From a checkpoint of a small mixture-of-experts model trained on Wikipedia.
Experts: 48 experts in each of 14 layers, 96 SwiGLU neurons an expert, 2 picks a token, a softmax router, a shared expert of 128 neurons.
Training: a variant of SOAP for the experts, 262M tokens, 5444 steps.
Below are experts of layer 9 (counted from 0) of a mixture-of-experts language model. Rows are named router (the router's row for the expert), gate (a neuron's input weights, with its number), up (a neuron's input weights, with its number), down (a neuron's output weights, with its number) and show model dimensions 0-127. Each number is 128 + 32 x the weight over its row's rms, rounded and kept within 0 to 255. Numbers have three digits each.
After each expert's rows: "comes before" lists some tokens at least twice as common just after its tokens as in all text. This comes from a sample of Wikipedia text that the model never trained on. Tokens count by the router's weight.

# expert 27
router:076084189060146106147099126102122161102091089147137141106136107146131154132162046183171094162078114142137113196188154136133100188142129181100103164116152105150124114108115120109117098172110158172123088146133130111141155198101129150071153108132165136133160071086127112087166141151070071123111168142207123131180112133161131149150096121100100080146113129122149176169138147078109132080161
gate0:201147122168135093146092122200142141168148149130193157124130107092102103092083158112107097177109169165130087155111116141109125139074115104107131193134132176131102110120150174212131097102096167093125115119097103129143114194124123120089066059102127130174101100085135182161133122087129167155117095148146144129114162146127142090122108096054198144202083144156123106164144149144128169106150
up0:108169125169104116099095175088133055118094144123110108109116164168086126139112172120147110120139161159133175084109072110077062121167076166135203130082136159149130090102126193108073105107079085139133106119136112150115125131164182084127142158133137161107110112162122093096094152116117155107113161143103112131149156091128159100057151116143151162066131175129078194101107127085040130172142
down0:155133115146115131090079128129089107077178131122159163120122098144127125209150126134166094100108153161147121093123108126078110157155146135163129115137055119147170125162090156160108142127081117047063113196162112169161100099058109092167131117127095159187139127139153105115124091137146107119150159110128122178129158148093179129108160096124135091043106131133093171055124118130053127193158
comes before: " the", " he", " that", " it", " was", " a"

# expert 36
router:110102148108103172139114176144114158115127069159160165115148106161124153103161055164179066185137115146057069165154097207117072143129184157106094128110149099144082101117115126128103085176138174157131094095144087151118186135154164120121143128097145126106153068103168088080132118178112107081091157122155126079181112084182127093120109097095120064124131104117137136129104134082099151137146
gate0:090110120100088111146118138123150107101153105154137107136125068110107128122152213104138125147113162083133105125150142131181153128160142114123149117074132083090181087176100155121100140148131083151140156167107147080156144144137209183117130184056169077143122125094140128147142140146095138131165121114045117139120206084178078113080137120153124214110168076163081142088108093110157160115139
up0:154109130129171175138124164165067100141113126137121147117133185130127081139118107109131103143129149081093137151078123171130169084151158073174120162072113117147081086148132139136087186165145131075161180150178134143132108174157151160078159137078121139144132141105085090131118129105134144091125119190225158163113163100109125160143100154058157096120101107180088118076182212121120152139103
down0:152082071168117095148122143134135088183111150137055095150121139133125132143144167168125150160087115154158102118114210087141138163150162134101120128131120090151094121065093116193075121171092106126115174133108120135074114122098164159061096059163126148075087138183130132164051159158090125137129137109137160131125158135154138147163103110165135128201125088141143120120093173131087189070171
comes before: " to", " in", " by", " as", " a", " of"

# expert 17
router:117113114080106115136106146093186160103121095156100171107101093151135135106156096152125078173077075090071087150186157133133100175134127122096073119138115076155100081137111100135123125178122148178157063116101139116122179119139183104098180154095125165097147134126210072067118161084124106102118156117188138098127104185087099112181121093141084123117105153151131156150187139084082149118137
gate0:155134151113123171159143136130098121149152116127065163131087207170192169101118151158207166195129114180095105138129215105135135185136169131194130106150141129144166181134156112108094116124132063094160052164115087129131119116099109133178140132092104090124071100138126145189121079111137091111164114138129129128139106147116179128143112103148152064067113129176085118108141121088124160129128
up0:165123175180113153142121097107146174131135193111126170165178180106087108130135139118162170130177113090191134147164130134128140156158195091135112116146143094135161103159129075078071132136157104115159127131130142147158166107100117124112164068112151089119162131179128043190113109159082075091118114165123113142104152115149161149157144153178175141107153105107174148184016132147122130142147
down0:110123198112118129132147121133169157109087140144121124186099156147107148143103134156204099133171142136134138178112171109134157150134111150098193137161122146182172109098066112118096091146142130122155116173136129128096116131034099171091115097126123111147123090113119123158083112223124081113090132197111199120116139084139127070107066154144164103063132109050177097145112102136113153141134
comes before: ",", "\n", ".", " |", ".\n\n", " and"

# expert 9
router:098120123145107128095166101121125129149134141200136161154162134199159159125123075181150121151136104173105078131142123112087100117158081131095033163091173088140144083078145133124051119163111174135153125148078143170106162101149142152126112104128120122097111115108175117064183123147101089116101167115148212098148122137143175117138103109079143094125132156133077154121140182130112217099161
gate0:127149088149130139129119102169148061084080141118127078133171092127089100194142083109178190177135118126153114129148129132151157119150137073129063150129119145103135126102095170131089052129149109161185081141160166129139193118103145106137173129110156111132080093135091109128151090073164097126139139066188133154096136130083154135133137170054136071102203106153131104120102138146175079158149
up0:125154190153097121107101179086090113094133125152082156149153144106079154086153108127135111120114056085137129155133116079183111162133184121092093083139182108114153103154150132100112100136165126102074154156158187168163096089097095190108105187127162041101149049105131132116110120147167116134126130155142187155110089091161100127095143167156115089156175153141125095073151150125132160183117
down0:116126123133105110154111150124119077090124094122073052116129111172119150086162152131090133118134099059125073111094044150168094107086149089106131120076135187107128153115101098175110099125115134126113160160105131115127145138138091011111137082139157142107117146149131127168149157147151096165130140134189180128135136121154099161056187105151061173106118157160108165158139080065124106111103
comes before: ":", " |", "\n", "==\n", "==\n\n", "}"

# expert 40
router:087034146101111174159167188086174142126094092191162132126145095161123131156159041154142128198108110111091101132179159173135117159143095157070120112130119085151124139098122111156129070176144163128135110110138115135111125192108157139056157134081149158129132102136131104092124136138069126112072161115154164107145093131170112139134107113150100084170083141162146198157161135123063119115127
gate0:135130098097119120060147095105057166153097125103128152125118170133119092097074161139062185087148128065128181104132101137077182085120113121193166080150120170133097123126128167133155127131149124128136118130127137136117100088096113157146143102097139125122094152120132153167151110156153130075159163055209128121111111095101153205142136170156166059146119112105145152119083223163101121160149
up0:107111165127133139190112150161227061109127141143120108126159061093134152166161110087175074185122108195107080155104170130183076191098147134067086149106118095133142149155122099124104124124102136116142164135124131145140172162159134113090122146152124130136170098098122117135094152111093111174087079213084117113131138144159096070134147093111106156111111158145110133127171040103157121107123
down0:116105079148180083094155124155147159155122140165087165110125130074098137092150108099112137167156125147081084093201156098148158183159143122174237124096113159097115116092112137072143136183174040132133110140126108136114104151196130078151154110123107106135127105096130167089096114139112085157118154088122177158149100129170113138136149102087133114132099173213162155130119159106142142108180
comes before: " The", " He", " In", "==", " It", " the"